Below are experts of layer 6 (counted from 0) of a mixture-of-experts language model. Rows are named router (the router's row for the expert), up (a neuron's input weights, with its number) and show model dimensions 256-383. Each number is 500 + 50 x the weight over its row's rms, rounded and kept within 0 to 999. Numbers have three digits each.
After each expert's rows: "gets" lists some tokens that make up at least twice as much of what it gets as of all text; "comes after" lists some tokens at least twice as common just before its tokens as in all text. This comes from a sample of Wikipedia text that the model never trained on. Tokens count by the router's weight.

# expert 2
router:510577543436562534511474518543515543546528499524557516507499436452528463489422461426483572466572478507513599477482482452516380517482500430499465488473494448527561466475507491438473471436580521605500492408519494458432534436543492435479510518480521595528578576575488518572429545487500456550456538535440484489423529489477559423512518496519495468423503496499479466440527527489582420544481
up2:518471472531511451467424498477507433488542493442611539536562494500528399465504441472537539504424445532548535464509527455574435526468555489525503457554471525490573500564555510565541426577548396481497550499463502551377463518444503491573485533569511545500497567529447420538631512375538472520381527558478459486541591507520501487436476580535431502402528576553489446551538559475467442432479
up3:552544514553556544521597509498488431517519447528441514403454535499521470498509517565565445596564535514524514472515554461513467513520457491470533433443473530414506465451498490464483578504483514470527546526509450459585479547446435488507498541471380537552475537554586533467511443527519483403515487457498543514448390503482547541475521436470499503499435564519537557502525502509478463576494
up4:465532484560499524482518562454434525510471505507400418466541500462398473572517478579546511483475508569537470592512521550543506423481470428493449391450488560528485476463425489478426546563553476452514652519503569468527412476549500509497548555544483504432382464580550464524413471472562455533492564468521426557503523514548455566452537481449512421479531506418499477514403472515544511456480
up5:468504513440470404557538534510596495518580477459575438624453497447472552516461395445382590561532445513488373543402443506471557533492538470419431523496479380421539525504488615543578405490529499478511423502502559476548570505436475423467524457514571441475439500482426483495494482493422402561586585522540483451440477518491380496477556535497448403528454534518499524420515526488451529460504
up6:413485484579510511467491469475485488474606499540471482534463459534564486490450502455460403412481496494503458502499471418509456536513489590561525445578473469516468520497535569487393499459501516431515522493512420480471531582537508501547512507595473465513548415472402488450583525537544554444547425329496423417470469506336376438465524501452421393558555531516524505429459615536442504496440
up7:501490534489411501497487468484482551517421476557473535429467599469471422544496428490455449596537502481564571465597547476447466494545578482426575519618468566475421520516420440433510514465516508583539533532525505523554494502567527533472510480399479490453453581568464509580492488483493556483545467538543457492475511530430416539507560466462529543462416568588519506509355607466530527609509
up8:481528497574440559501557573447396483525468533538534437563459542508400461545492490462427533600488492493456505512587412504529515469543484469491560485462413559512434467427507500496536491472505438370570550567556482524500417434537478537441498516562489461421476512570520618420471511534528485464513523463519455488469593513487450595484441452408516581511530574466446528568452519516471581471504
up9:565629515529550434496522632472504552511508545487451435569576499459550515524529568523557504576349523500439516552495528491560469576453604419560342429396521450511550571473511531450479454549512543446525499446465460468541508544510476478437522539517505484327516438498561460499507454501494492474508548580568594563557493506632501437495520539405466407547542518468498487480492483502520450481469
up10:556481462521417550573523548472490516418456510442471454417496473496488461507565440425539595515393481504460535451438470509503491472540467460528433531561455495466506557494604577448461382547509536454535511436448539557488407488600476426509510540479387555447449515603421499479440574565454559447485460601441407460522565501538585505498452489496523576579615566555589514478569452473456613522476
up11:507389500547375500476497586472548459526469408408486559451469509478489433540461405449485511592543418480489553483451539507484463504459477490451574514525490477392536476598538457476482492577546472585499495471409508498504548465426509451539544449403446529557431553516435458567509511370443407545422568536516495503456472534499524536490498443501403529401495499503499443507522519542492445496503
up12:423467505449506551404435548629508367457467523572514540523493501423423451510455490538451476508472518451474524544436585417607584499464475426434615447483523423521476562585488587577605555510418496467501530546515416479445476416489492509419504405478547492510508509492501500522484485448468542531513568475530478529521472582450483440558551556485532604460573489567441570539549573456468580441416
up13:496562512515497475541559523530512494588480558572510553482460560465464440485515499479405552417543539463546511514469462485437528473467569436393483541517536438524398508473484508519528531477459512570515566543513478408482558614523450474489500575445507532466483535574542594538474489443485440566586616543453530539445545393574484465509660504566492455571583511527529449567551575475474511521537
up14:455509542488554566503505497492518508430452496520446477367525574484511431539528502504526455559483472493581605499503649402482402488528470471476504462593538550440505489531424455483506420511484574521512481596519515541577455441597518451399481464492470487484370540482521529525470491511470535548431449450528379502472460470374543501578496484486525575425437493605541549517474547488620593550469
up15:519515520566444446542476610628515472539531434417468619421395455467539497479495542568529501543501549472443499462460550428449553527498386568494538408451506442429603555538529526526470534547508463557540579535511412435592529463399516517550564492496445493491469519524516468534499485383500459449460527488511551506410443558518510471459498476449545517433389541467508452462498534462543388467452
gets: " the", " for", " of", " a", " The", " his"
comes after: "'", "\n", " is", " as", " for", " with"

# expert 1
router:501456523489551532499495445436416491517570531445511522485511477502579477467476396566477593505512490549527512472518455504541431579535474461495450477528576505589545473414458520528441539448515553541554539498485467470455579584496535464542494480515538512553548512517467514426581470520440515565435590526486475447461508523457486610459554521382448467454455538474415490547466554548436507594550
up2:585454489547483490569511481585482514442518532483520582468477503467435472490460461492548578466499391483522480542508613570545538504415473491511443582537449582448544482511412491409492477473600540592563482469491538466497537516391494529487476475527579466528556569539479581564474449484429550592536530497519547485459528504563507488511480578490551451501494489515454535543501567594470496497543
up3:507494488559497447505547563466550444516551531567491447479529609443553547546506498500572577556525559542468476512343459484594438604542478538452433533549454463505515510573538438512472540562528459482489624525477455531381448441508471501499408449551462455505504536491475462483495501495471525511476464424489488454474492490625604610459488435424489473485514497589574500615440489498455530451452
up4:504521447481510501519560541468494422455514522501514533467500477441542504487493581549442552501479451547516530504406525471529443496465526489521327466549548459599489543502490418433524481564506492429505605529479463516432473427418526518546355502484447533483474519499500437527523497498559562490548435472560539525589526464554566504570489523455490447441453458523518507574495466486478522437598
up5:473505464550503448514493467519466489443427488449597575453434615442472552527546400520593503475449473516637563503538530607504546498428416504601563472467466485387513452589425553467531523405504502598473427518502470617550460514485575529582473402547528481515534463582513521584406569475547564517511459505462520454633480527548489566432518451530612505557472560472535489402507494587505450481507
up6:437587478497566499545511486449392515573477508424461393525424417547560484491465514554451464572502493466541507547467422417467433547439622496512537471532577586564541454502513507568561557477514527426536471514483527449509478573482489528462476501446419512516481467509536409458533483585434389499454497461447479488526473455507444540524496517525477489395513476399506492537514569461464463494557
up7:445455520479525462445517511526484535550555480430448605470521533496512530502503574508382597504448515466543482484500457477477470503556484616575501550536573550448527418547490468553543494451513487526562494577496496525474490560517515519429436582459529502483449479574482549553509494466529530535525517487482507528450475495439519635420546468458565497515397555467566463415459536553543420444563
up8:548492550527523552505513529465571534437463513432532532427485395418466430542473391525473431469483446524541438511454492574581454478582532533450516488465530599540538453529434431435570491475518538458498427544564465495478559530442535469516462511512506472520505522466465423580564511538517505497441590523504524534507527545450452514516441545553493473498505468458526515524441495445489539626545
up9:469433479544505540523529551526410525503422502412486539513551535493448471534577493483446571504513461523522622534485517522477400479492439532454462558468445540457507443499512539464458490507546567520516481578422472503529536549440544418503586530584490559526553492501584492599546382511465506512505548523478386457403477512504513533479540483540554450579517464490424473467487516548516486538522
up10:452445466585461519495481465586409510492466494378526508517485575523415487525541513478499418467519548488509583526536560483407516473533395518471492503381456550429445552432544588564487612552500491489544474431425477498561534542462511483498636496552514510431536445475578615517417485596524505483418513516467524491390410491474437417469456427479485488578493535466490428554501543532494440512511
up11:471488478540439455513554509466488405477518552392529398551427401507559488474520443570493467492478462563578505468358470536467431526525506505536488472443515464556556587425495515518501553489561524388534444464550474450430566551439526426496425530413496503509501542458504474420569531573497433508481536505477545490519482486475544453502520494505489407468540530419556500631471442527514524516586
up12:443520538513423561580489527490508428445487503560714614520349435445417445509461392400569470558481473453428626504507605515506537474442516529464585487460506506453484488489446577487453528462500526486509484487423495537484517518478433562551536477530535551499519445536512518508399580494563513546487484548506449490480398473495451420520500554488411531540493518494446537528509525456488558587458
up13:415558412585447475517554436470393481515583538438464372569569553551543517514544479547555544492493473559493582546436444578452484525433438458451558471428546428514499483451495568543502477497559516443482451477484502498440588569505480483380536570496470476498490466490538431401523490508469451560502556501462514434456431583496518534568506556523522473538543464373425554598439467558475489551508
up14:513542445540443507475565517431518479590530529498525422448499611467543585522470519555506549469574541574434482479459433499476558558502534578397546502489426531564461619526445452500534482544479476470493464450486420562392596445442485462421465571460481489457541552438465443481541524532476499511524476469505596448566477508537508548556480562488477442488517420420540552532415415425492459487502
up15:553488593514415514481517489462555408517480524555452518513530575517471559538464461468576543531494567453439500444347597494504534524506460582384502483536418460535510470482623445524440559578578450507519554503574495424594488523471522496452454454510443514478535555528437506462456521469493486561563514445551501510334439520602582504496374454509466509532504530513522529527489455592527512532483
gets: " |", "==", " ==", "===", ")", " ==="
comes after: " ", " =", ",", ".", " 0", "nia"

# expert 10
router:591466591462497414489516518538431545601529511471491516489430396541497476447465530473546555517525534585533588400481596503523449502603479431564447520496503595514531463450559529538462557471555516573522502537480451516486509485445472442490522492499443493533507481526459504496498519482445431530489560503432497465522513448461561554484532500434500510497403514446454387532531494578595438618571
up0:518561482449535465540527478432527448459483467489430590411552584504482472474562414571548433512514538400462492447499527471417437453529458526479538501542494438478476500565361418437443528483472539507546499518551550460600410441472489515588461485469502503435346561537528447503505550555509541515528541586480477574570487546478520553493484411573575474521551544613478488503505551487524486643480
up1:550568559504498502530473509498505560545466433615478575463571522497518497575453560577472502537476563564502603376556398455555424445550435460506495552553502563397575527505402456457416497538505492521527472508495544578555577469482503605509517536399473520429449528503553492458566526581574463506479481578572503591647502439451550518471559482461529507514544502610597523432536483512580502628453
up2:467537582470459391486492480441506664602462469522482448534479606464700545473594353442466461540494533583515443486517501521463452500552506461515453522552537534441487381510574530568570440487489499449439472467649431562530453636477553466408513457465473513551497496542474505471644549552624541530571516543486491501446474420464461484413468582440515464522437503496438465559475488528448529469548
up3:538601492524399546512509506496491501474509426510485516519526388493523570588558518502489488446472500500534498484559592500464494495463469539520538489504512514514506378540556472400437534410499473526474425431542567453514450543597502627448468495485432529568520411499428521464496523570492566457605489581507558524517519570563469561532477549561448534565585500526483428567576404473451478505536
up4:488490540533556486644524480403571567553495535486533423475447415512485539483478546496481567485566551632406530374426497462463435445526460490417457574520436543455537492437423534478453531476567495424544542543425543506466417531489543497525574410472507473589516582525482405466516448542402486454527510503545417526556436451455517502488509488525408556512462487545511572515461525542482528548516
up5:545554577544395542461553581520509524521490541562538470477460556435456515568505603518504482503455427500532482419515432521534496492591605385566558398510619534483492500491484479580509517506436357500472542547535476551506514485620535484421518494446439517494408478520461454469442558545557552477487497471537509568442466483404435577596518577512495402517458491483498421498535505534507581494459
up6:489465543510494534421536471556523514571496547501530519533417431537505555515510596574566543519540504546503503430526541507568565541434473458514542524539607544470699501382513520544411527452422482492421422520547458505486580491560505473494460494451477511557524511480432522433465454570479536393471536470492535449497456433500456501503620576411476466492436530500541522510457505485479409456554
up7:439394409410487544469516533507409407473581561436538529579456465516480532515467531499544543492503490395427538510465550453537507523388537501404457534446539501567506558559589469522441511511517514477547478551481527490499467502440453424628482499646471458559537499503565490493482450423490544448388489414422464424476525516477480447395597340519543422514433590529509498518469601562389467456502
up8:488576491514519517530607561394505497511491410394406570481467543519467509455488486537614451501524505431442519471483470492420451390488496484505530502533523487498438570540476539489516524496507491519522567503565425528585555534347519514508449518381512518498442524496555452496561542554480521414508420587561432504490445453453432553454562474557624451481448433453569479501452509524527476508490
up9:521528546550492511415536552585491524632457493459456441528460425479505525554435518533502418497561502548447498366546601473531522486459512523513513518498532493477578455393503532595455520503431468398468469466500452472479484508557519546447573456473490492582457585458468436498489580472501413429478504511479538503481526422483442517491544539418510516470408482487494427436499483567453458491535
up10:553476489518508540534579424434496471459490641601465485474457482478474517322526513536545524485510556485494514533504521516504581501505397553539476504585506523523451455407419474519447533475480494502540585548602564557519560446545503456566412468501486549437473586438532611497480429479393598456504433451456567516477437475632534465475487531430455557513499493480500594625436454475557392497493
up11:494580546642398601489430546517451622522412460522435392532458459514507565593456554549499483438529477510491534419404480523458595447545418457540538419561509528531458477485460529583522477527505449404449569527521412459543529573492508586356539505362555506460421508489467450478396551555490513413430432506579595573497397439448396558502467550484505480473550477475528506455553395569493466474530
up12:457541494496562534541499498546493431443508528388448448524563526552560520459500421579551436410476494425532451555429495491408538556561414477387541444464546453527452491526417525452447565511575509451490574493466432477551427564435463484509525593570523474465475448473454429456564477439547454483470540475503493444531515562511512508513481493544606449511541481516419409544544540507443495459479
up13:536470490418421445561467520535424501476514504427572450498476555575452503563517468410445437395564469467616496459511508526453563476457459429462550523437483540519405557407555598529497480559614481585439470509478564450461564523491430454525520574481490533573456494571493480528423549504498497472492411548454504491460520527498545537486426565555499486514491595514511454446494510479505483502625
gets: " in", "|", " he", " on", "-", " was"
comes after: "\n", ".", " on", "|", " On", " It"

# expert 12
router:490515528422490513575457475418496564503498480525477527503490518476487482502507443412450499502535480542529542402504554489488485609492500436473512507530487474578512428449471441433426422511551511530503497437472475555460495508489471481491431477436536547539483540464425510476526505550553428513473576531419498500548464534435484559479520504473501513426542466484487491455522486533557445592596
up0:559556490521514426514405494512489536541612537481460512494473533471508549548493577435512435535528543420473469474483396495453556533425457528496410435492533513458535620540438545494409436514631498515432481602603456547541468530500488484444485546465493453502532455372544435475480492447523436530559468483514427506568480520492493540447485556549546427429555455550511503488543505468528425478548
up1:377472510585436516436454469482512544362463463502464530385438434437502515557523524519506578505528589460545492598488529573466420570396502578524574450442503412550522517594447559511476502441466469459424514539562553474560457498516412482439484462484510510461408541426561496554466545488547455521539500531457426486462493476503484486440446482435475445484499526517504454552480550487567536484492
up2:505546459542524453540502439439562483516504623451496433491545493497452469514455529469480527481528447605524455488479540493500502388510527549440567550411537428481482478479519527578541503537479529536445547586509541432456602463523499459517506474515524505587493524476548477570435562523544500479453505433538525481523450379441517424519539478560482505604560533464541435479513453474459529601466
up3:576491459501521401522453469469597448484500576429523450587481497480430503451465481456458504472503416503447527479491565514483527429429560556417501556447500393500451510445515474555519486539508534507536557483482479443500551469447467480454525492513531477566495554494580495486447503530447395423459447460568493533517442458439548448486489545533480469554499510510505492536579449517544484553533
up4:462504590589558524513474577534522457446440541490503501455478588464438507535447472559500446491500455496509561546510581586566497609466411484505582510503564479555419527565508504562501520495463540515493596493466459469508432422584409401416557469448598534455480502475501568575494443467481526478528563485467454521406465445533517405549491465470566479432556478495539479547546459502390443479483
up5:526547545476514468491394519434501589510529507403536507543499497483453533528427439448466513540510510439415465490385451549529541579490504506505379509520448504474509570478479421525456540502568587501484493458554487499470436464460556515453474514547480408478513509495463402501440494483476467507447405406524445531456457531444528601449408580498451438470574475514547610588523467504498474479627
up6:444543571503483544456563465489551474554532503520517458515524517495524469402484492627513527619484460534465446462551461490530460488607531401469552487579508489541500439383491481571508479489510349459516551490426538592398510505444519490491441409383535582511501486558434484633549510473520524551511546526462517538454514416500498556459526508434471526523535481496561568519417568459461512557414
up7:553462471565466465542514501451506528518516491539464555515509537455485466565529529524505498495485544543514464463430570536488521462473512570522507516575524493511465519436461480501539521485482524494497558536500571486541459513453429485423460551527520517500469528524505524432512478544475396434488460437514564564530463518617511474599502427553487576454587517537522519543555437595416511472476
up8:556615467516504454557405459544497478496473566488460396561461471521462556504512534476496496457520447506487591524458575475507545399549530536420549432371506537487493418499553489610512447494494551495456439474499513457506542429511524481459525423523446478607496510476579462520430511556527549471451549483557552452526430358453473418522462559560481440555533506426545407449564469505552474579508
up9:503527516521492579515434469507501392536462505494466423514524512508483420508445563518476430488574476486548437508497515432554505488632490457470472465553482530445532478500450482452540451485495500448497500534421504536443549471465538543591472417429470543601469567458428492537552420580532514435467431505474624427451486488407451554526511543565415515559543476495553550542431530597569507503468
up10:446499503586389515504472429447477536515455461536516420530476408418523436452555468607478559588479601458481480493476456490404468476555532412457514493568495575456502490403406512502576557463507434459484499547492508568551472494441485508472410402477532538467424488482536403458497439522510476476482550541515462531560485503503498574400481492409524519572414481610511501539474534427601516582494
up11:434419439481439553503464521501439499521501541517527479503376453495493469547563473433475523539463530442519478454408516328490494517486526495496525440444574512483539542601584516514574432526555503456470502474478425480462436595557433515524486499506475502565479573468548548462584449443556394506539442460453512517471471417428517528390474507576518520466506540549418485565458572566583564424451
up12:544512493547588529560587481461545447607473583553449487474489494444474567480533596474562472519596439449508559434571527443511499460500532495362557493574542496458435449519496452414444401522515520502530553522497517514438487498488531455541537464456477565601480569534439546521498549465467522486558481490500555528501453531475511485608593466618530520554451467468569567482469546528503525559513
up13:566515521436488493581579477475527489575440608484542536458409457453470527462484552480506426526630453491500533387636566510579548454529487475358550487568525489475428460492542548508522421522490435559455507483513523469524568500496519501592486440497525511556522554548408532540554528474542593526543522563530507485506386494525480611495554487472552550497400496502549577494400567514558468600479
gets: " ", " 1", " —", " 2", " 0", " 4"
comes after: " |", ";", "|", ":", " /", " 1"

# expert 15
router:503451494431504501479453497457456567523495516428438537519533506490558433484508464451514569481493450544500518368433448484448425590518462525512382584448489497526549442441460473472435460432501466477527606433412373551483593542443535484514476503453568538528508532476433451436520467512536538496510481520521491489509504478440550552456486514476498485489482505532449543555475520548484511586637
up2:581396487469432462450559446442537540483464492538540505523492512553566534511505462550465461522467536545485464486671516539524496559501407481535527542608527513573634530540446483338433439533567446473475545537530505492514498507509500531574495534463435418489428482464392484464478446525501545462475504513410503540492483516521538589442460459395570564528512529606576588510399456584437500500539
up3:496510485508487439475421556500559492433449547522558523578517479439498481497546457448552531470544477516587507424557515556462460469512485485581422471470469500498515530481491555534564425431465439459509527513450432538483538539521540574494491502552480492473444557553457421461550619585422504467478509542533515407479607465457476591390490468515536558450489472476468559504539515486446614561598
up4:498534546476479561499586458506551475463470554429486506537462515498530467515471447510568476444463445497467456452482450418531556412481525543545505548489611493476471516470550467470425412539463499460480519368387472457520519519455565527502503444455563560558509533566450528493434418508516525479511460522401558563505530443483572462556562511550468504533523559597441526489417520449446540537445
up5:511494447489468470448489496513522515494574464484440536489456509522463451516500478474538466493468452457486525481371523539453599498516478515546456457506548587431505490532488538494458548548538554536591549401455504517478498453560536534463464584499507531530463490514437525524506483521441511444451535518511591439512545459497522547501474560478489579511573484502410576533522506470587591478439
up6:494466412437549505473510555447484491486543403448471560496433518508449551438366479522397489563449549479487473474442458395443526560419415458532476507485452588415521630530463531468526508519533525486517393392503471486497488426489543493532553444515475458600546508491566516574556419432530412548500499504502596525576588474471573489532448505550437494476590589571555487525497508526506551497548
up7:461519525475611564431487465457586506554436514476626355513512543526473443531472585446513534520565486575440518548548617437569458410528593484384467496592509427416483508504459525496388457514429519530500504455498613441599513506438515537487493517473484498541520472531545517526434565555461493594505499481553539568520516589508455450485510505552454459544475580591478529436433486515482485558563
up8:512506507483513566382522510464402593547486490538489474491420549436389557443469488506458485559463593488493470543487481440481565558480521380567491460531492598438471597545518546529545589436519415487456450497519474586490468535465478496439519402450542489518506454494565565491534434501558465442534468551458513569523571514546540544610536482510458439480581547573625508567577551486461619459541
up9:609554506599493514490565510632462483592510519436519516637457441454465467522489495553565455464460470450480494485561488543465575420461476501438460478413560521520441580402436425478487506528511498467552524430397480527421477492526491569563526602520497454436456512527527466500530542559426473455520502546489578506435469426486470598512483495535485562528527419475497519554496525505530505512495
up10:559509522532538566510492486393544512576457510476431485435604496513464488507467507506472605545471505543464522522535525507587507458441458518542531537512486497511547409522523474437445484517551545502474443492524580564452495485474392471595502504570571554598451598488534494452503565546571516508564465440470458458520555575484423525550404454506503490470578591474513545482405488654535478537511
up11:411561577545556569493523496428479478537493532539518498496545461473474403435538485497527617443500527566489495564507528491520453571536450499574508541452468558584547485427514531506548410423458557462448512521465444557521495530436591483595496437477509572532463596532526512519527541467587519531548508496425473571450513451448472494449514516582465561404548524463521492425512478469509548469540
up12:482452493486506478474443476467547551453549598428448598458386481486452595491485379506530476483491447457546530458442419416486560562482427502529449467469553496525494628539453485574548545559571429509430531405528448541483580569505566514479427464520547470468509513434551524497524545440485536443461499558504487462546524449511577491449474439426453554464540492549520538489551448447491509487506
up13:489547528564441559488504415585495449452471529530433562440580530434486479490538486433541485459519495409520490448572441481493533426455480457522563536478534577452476441468459477513521443467490469459432438575509492570515557492432497452529543438512553471621447536534430410528464610500517570471540530636545549520499537462529507648443441481587458531432515462435501465412477497549401581542585
up14:460539529510471525438517470582499435502479512470492492522522468383505485483533537470606523470541509383467493486525531477458531413457498476532535515520539520446460459539490432542479488513516496457452500519499547533526509481482409499467539447512546411588469557464459436587456528486494568492566494562526617496517482491472504616412473515638460538484492480529519441476472494563491525543498
up15:393537528528530588410537488563453518451487448440377464516547472449515536430427531536474459503467490426540448562637506531516549496514453448551505500421555505524545466488514464506486504520471415466342514482518523505467549529479537458544471434492631461465489461424496388437504542517562497495543509497492498575458496497475521555497474482553459447548581428473573466439474455531454535515566
gets: "\n", " m", " km", ")", " 0", "/"
comes after: " |", ".", ")", "/", " 3", " km"

# expert 14
router:493456519445572463572468499540472452483571474427531526524510475521554424537535400448499511463524526559571530422486482426459451501542500456515487502490523489447563471395532506423479451410482480565555417491508536517440500485494542460454441530492539518546596522502479513507448524485480507482489554523481541441508557577482537495539591523505402503447442497512428452474618539482573497594577
up2:520449447472503462494403417531465508563498581435452454465442460440552499545473541420519531414551519530545552442402516490455575564553455422484485558552494604509501547503478506450512518486554492496483579511567400544449533470578350485466496429381491420495560547589453488512477452522501504504470544476477423460575546531495539464513485533524541524520484473559527426547563548541549543613601
up3:601569450507475388559460460500560461509578443477577471554501506509428453545564380590534484469557503512495510485562501450503521457455430510513519482526509382554512561440436441483507612458566510543554505447395534536370447401552430526498436602569478432551521465412469520480392452524521439490464484536516466485496455532516473520611526536509447485511499500469497454544530572515543471551471
up4:576525529491515448517554566527453571494420571516443539531513526403455607485456472496420524554467499475477566393522546565533492491453422527408546526503514526515481617487490508493449471502520434445478478576436538514535574452485362578544526547413395496568376504503513444474426464573491519425498511482574533495513452521536496571512477424576462529503501441534505562474501462553620609649598
up5:434497581443490515435469465589562530516461566492386598383430472512538486558476514457450517420542486472593662462416553441544448485501332419482567485431535543511542538500435573508527440522496486572455426555627490564465534472582464432520531461414482518507536484563595506493381551578591509537485601520466403458578547476502491443512520426577494549475509575569478462459521555522521532524531
up6:581552533551497477479585539555540538485559492546465466496501458469489530523479510529449485578498500555488624504489555582549449460453527506508487511497434390509591494469507486472476504465461462526436462510490467405577537497441442628499517604446400446609461513555596478461406468622545520484507499461557485490524467492555541474491519432485470532495563576499483530487543406460553487497489
up7:530478482555562519631484544575581457542557543451475523469599536550580508535630448487515583540364527514504546507495558384573450516514515477492420545518437432492578479457463432429388431466514509518474489472464531520470454439410505474486598518457512470391464522514556474485523459465533511528431472554585413489476436518476448478474496476421586489551419382600477528432495524567503521473478
up8:435472533427558517358430463544505488527464587485461587462427442488581547547501518420448500419515466471551554454404480392509463542466504432406472527378531607520474561527518525473518521533569455530450471567585485589448540475571379470476510496449514454450513559564522491467422485568573512510458606530507452439545516490474459447585596472530482523441496524531484428559511577488543494563514
up9:421523485444578466443481407477532416490442502505544547513526508526618530553443577498503465517436501485518399400542489480520522463487463547549492428478564552477550463497472504493445494343489502556416501496539517504523468501412515447633439469471490526509505528425500506558556545557454500432409490378455500507449515551460584565470468484511515459528507449476504551573517517468414474461546
up10:482452557462552499385536536558583514487555531514381495352392471430459513510472509469493537484640535505585436506372522462448448557459516468384466531519456545514571469506548505460454468516506560509517501505554495480598490494547539457490515537429484477591421488565478453549438521538469507506482476510491409474401529501415403434477569427545473533474450621503513561500426567482419478443475
up11:436491439420533521464451559421550519562401600456442563520479438434577434467448499444535456432538551378542464491444540589469587503523445496396497527392512480525501509474501527470469563560526548442589499585568494572491547485582485447433599512457471482412516501524516434492408457479514520483481546552392529451523482495565568452424412462559486491508507428537478440472556506458562441456542
up12:478480450471492438476553505548578498489596463561451521357489534457604489534486571549623523439522478587563508533521510514490477487515453456484411446551405477482560534471512542505471471471529511534520526487519479513454558447467594450661513590544479528510441522504496412407462532489503497436555463479579430478423558447432470471553516434429566520496442517553561581433413480512453524503480
up13:499469393449456380605397539549547561555569444477508467443392522472590499532539506437577554482410508569509492519566609580466496582461503449517379529556490381508580539432531521453441462503513472515541459531576507428505463475515510445509536533509508441524525446548489456442530440455570484475500489557485383477555447534432480482391585444393534550540406521512508494433528525451448480576580
up14:393499534471507495428469484439497508442462479410557545427410485504574504567421452469463513509486559489557546421518513453450452434543379510583565465540474507449441481529535452535524514400446498487430494465541510507450379536533517455550393501527481519533520460456409497560524592547425451371495478478453485506493513539478510567582554535566517500524499545527567482568498467483483527489586
up15:551471444474572568498484560531502491474456484446507569420554498546508428464534487410483463449498487447585476488471444425492519432452427504438563469467488512618489451537494471519506513487570593533549466505535490488478554543505588437523578488513470503538446523523481496567421521432555531490479516597499440501406572498507531479362441523516405549443493415548491558505483489530471448468498
gets: "\n", " that", ":", " \"", " A", " P"
comes after: "\n", ".", " \"", "==", "===", " =="

# expert 4
router:542496565452503501571456484520433586596442560447588485504446423483560530447523433445475493476567469570606522359519587534491435513525490500542473573500554525478543467415535532538526494450504497512502443541515446532500540433552467385495506532507579532539541599539487407542472542463572530550445571523481408386480486483463558563531547480507505498464445503504486463558507576526441484499504
up2:423555430527538457453512506532458465561479601463554429589559530471520439445516526418537493477537522584495592512445502510577447599563531442456443582426547524516563480412590513519511434546496439464433532518502604527471457506630477367467568556546450470503539440487522386477501502471452491452495488432517382477485518505424507505473404460459430501527450511578483450555545489498399487514562
up3:580523552391387439543471450611493429477486531589575462504411445477467506504562503567474515552429547502425533490474527480473678496498551506495502481500481654466414492470484473506611572596586427485541570446537528496456476469510416509462539556478535494458504609480542510539509417534441561463533528561514509610482433486527543541397475557486401564478562505493522439478596419498425537484459
up4:369549566504454489468538582458513535484551463521528519470439627514478510517568466516475468472430489506493412468507454490519516569583561534562525443420554494502558554467540467551494549526522422485484513467413463589525443486495460492415454539569422507450468425490592493523476560449609378511554524518515522512449476446555534521551523459500478415534520583454459415454519454412426577467508
up5:651507460579507564607496533416527553597520559440552496489465544422465544540468539430481448636509508518446573519488527516515465490437571457430508563489373491445412496386443544542495495534527580550514405566533555571446494408432538446547470495529478490533461536454593470538558554566439449512451560507505504497601491496463551542521519503506544524447493495585527473485456552478472480532446
up6:610517483550510434496507467484560478552478557500572534487464534481423594504531506539552550621507427415457390471532498486526521532468585500514560533497524509540483561497470466464522563521518439487545508511404549562488526522542501451596522544572507516507479492523478590567538592519526486480494537478519483452450608533501520509618490487482485457535511596501500411494530501410507470485500
up7:460527503534483474471511564453517480459493581456486572494473476402505415568491488460542547379472519523570571492516395497572496492525491506530467506521463496529558585508525548450349533431484545521578494552468478561450513521601459497453478532517505512501499550488470452466424540473546509455479508562549408491510547473426517535493537490497534432526501515602452517555483501563475482534528
up8:564472542465458502438471448518505464482419503565617448539482479586481472396543473560489490466534463428533485444498465486529496506427557453473624599503490496458504527510551470526518504513427448522558507531406444505510511479517486478478567473527533516516535556514526512428469540527510508560394520467493445449546435540487485449515465480496485500404514494475522392598523555523462486484425
up9:501523493447525574539554571425518531495471618516547385535556531515511541433526511444586541490475503528544493531497609464618424579417469377553517542512539480494480590464513525598380552507536530494542530530533444512465442418486550488486444520589492446557484512448425484433418433468471514468587488523480447549514425544592439421602503468479543447495514584520488473494505526518517514499535
up10:549470562476538457472517430563441520503508540518477489471528469515537478499544496475548482451510485545566490531548431431553478515474377521467483379553466536489585516632530434584483471416470486427476452479489561573578485560512583387496516457440505463452538385593598514562582455427561543541608605583451543529496461583474370506476465547523517455584447497537479480550560496566514442468459
up11:508493425516603412474454438473552548548491464533493418528546522515619442486568528415459475508509455547499490499516482481523466541646543469529497518538426481533519472519547545541500460423494468446514546495585498460511552529509494502433541513512559501550560504555544501443434503442499588430515423556476348442557531460350559481482505541527453458573453456464426503433612534514520542498559
up12:506575550440532496523552509514610535494494531485464518475443608488407484539553455404497485545511456425399439520420547460549550484582521502474467476504559402488515521509478510583545485566459474470371538414544512539523421459519499421390615483559490567451462550527651533539476522467556496562511565479472545540463488497525546446535521492482444562501544471511465515554454541413456552410413
up13:472446479526486473573480513565574511535444435415406505494549380445462411547540463493474463470555520462423415530394572510529512474461471515485492430493523472449442512544560529535547470459493508465483490554471428471522538500400546503496597394422539533519471576532512590592547408369474587446528472539505527468424597443573508511385525456536440472463530547581452527624523568469513521486592
up14:508426513526526518550468536478515558578476438428433589567599466473477362563516451450418483555549477501486420522464586502551457475508469481431398527454479484514433467527564529525475500503514490435490427545499446465508502459388527424526627432470467549578412536519563507600490447384472520535528519502551450456437606354506458464410529467501486485376439473585512560574447559498515522512579
up15:548521458500523484446504445551507559635537478427481529480442545490558519493485512468480551507477532520423510521528622478502561467430519428456546548646486476471487446493528469488492526518516477542511522582608548488528584576453500462533374520575448515682586503520493486507565553510489424521515489518550409469394463611520501483483402359519582515414482576601533420535492538524540559516456
gets: ",", " the", " and", " after", " time", " also"
comes after: " in", " the", " In", "In", " at", " during"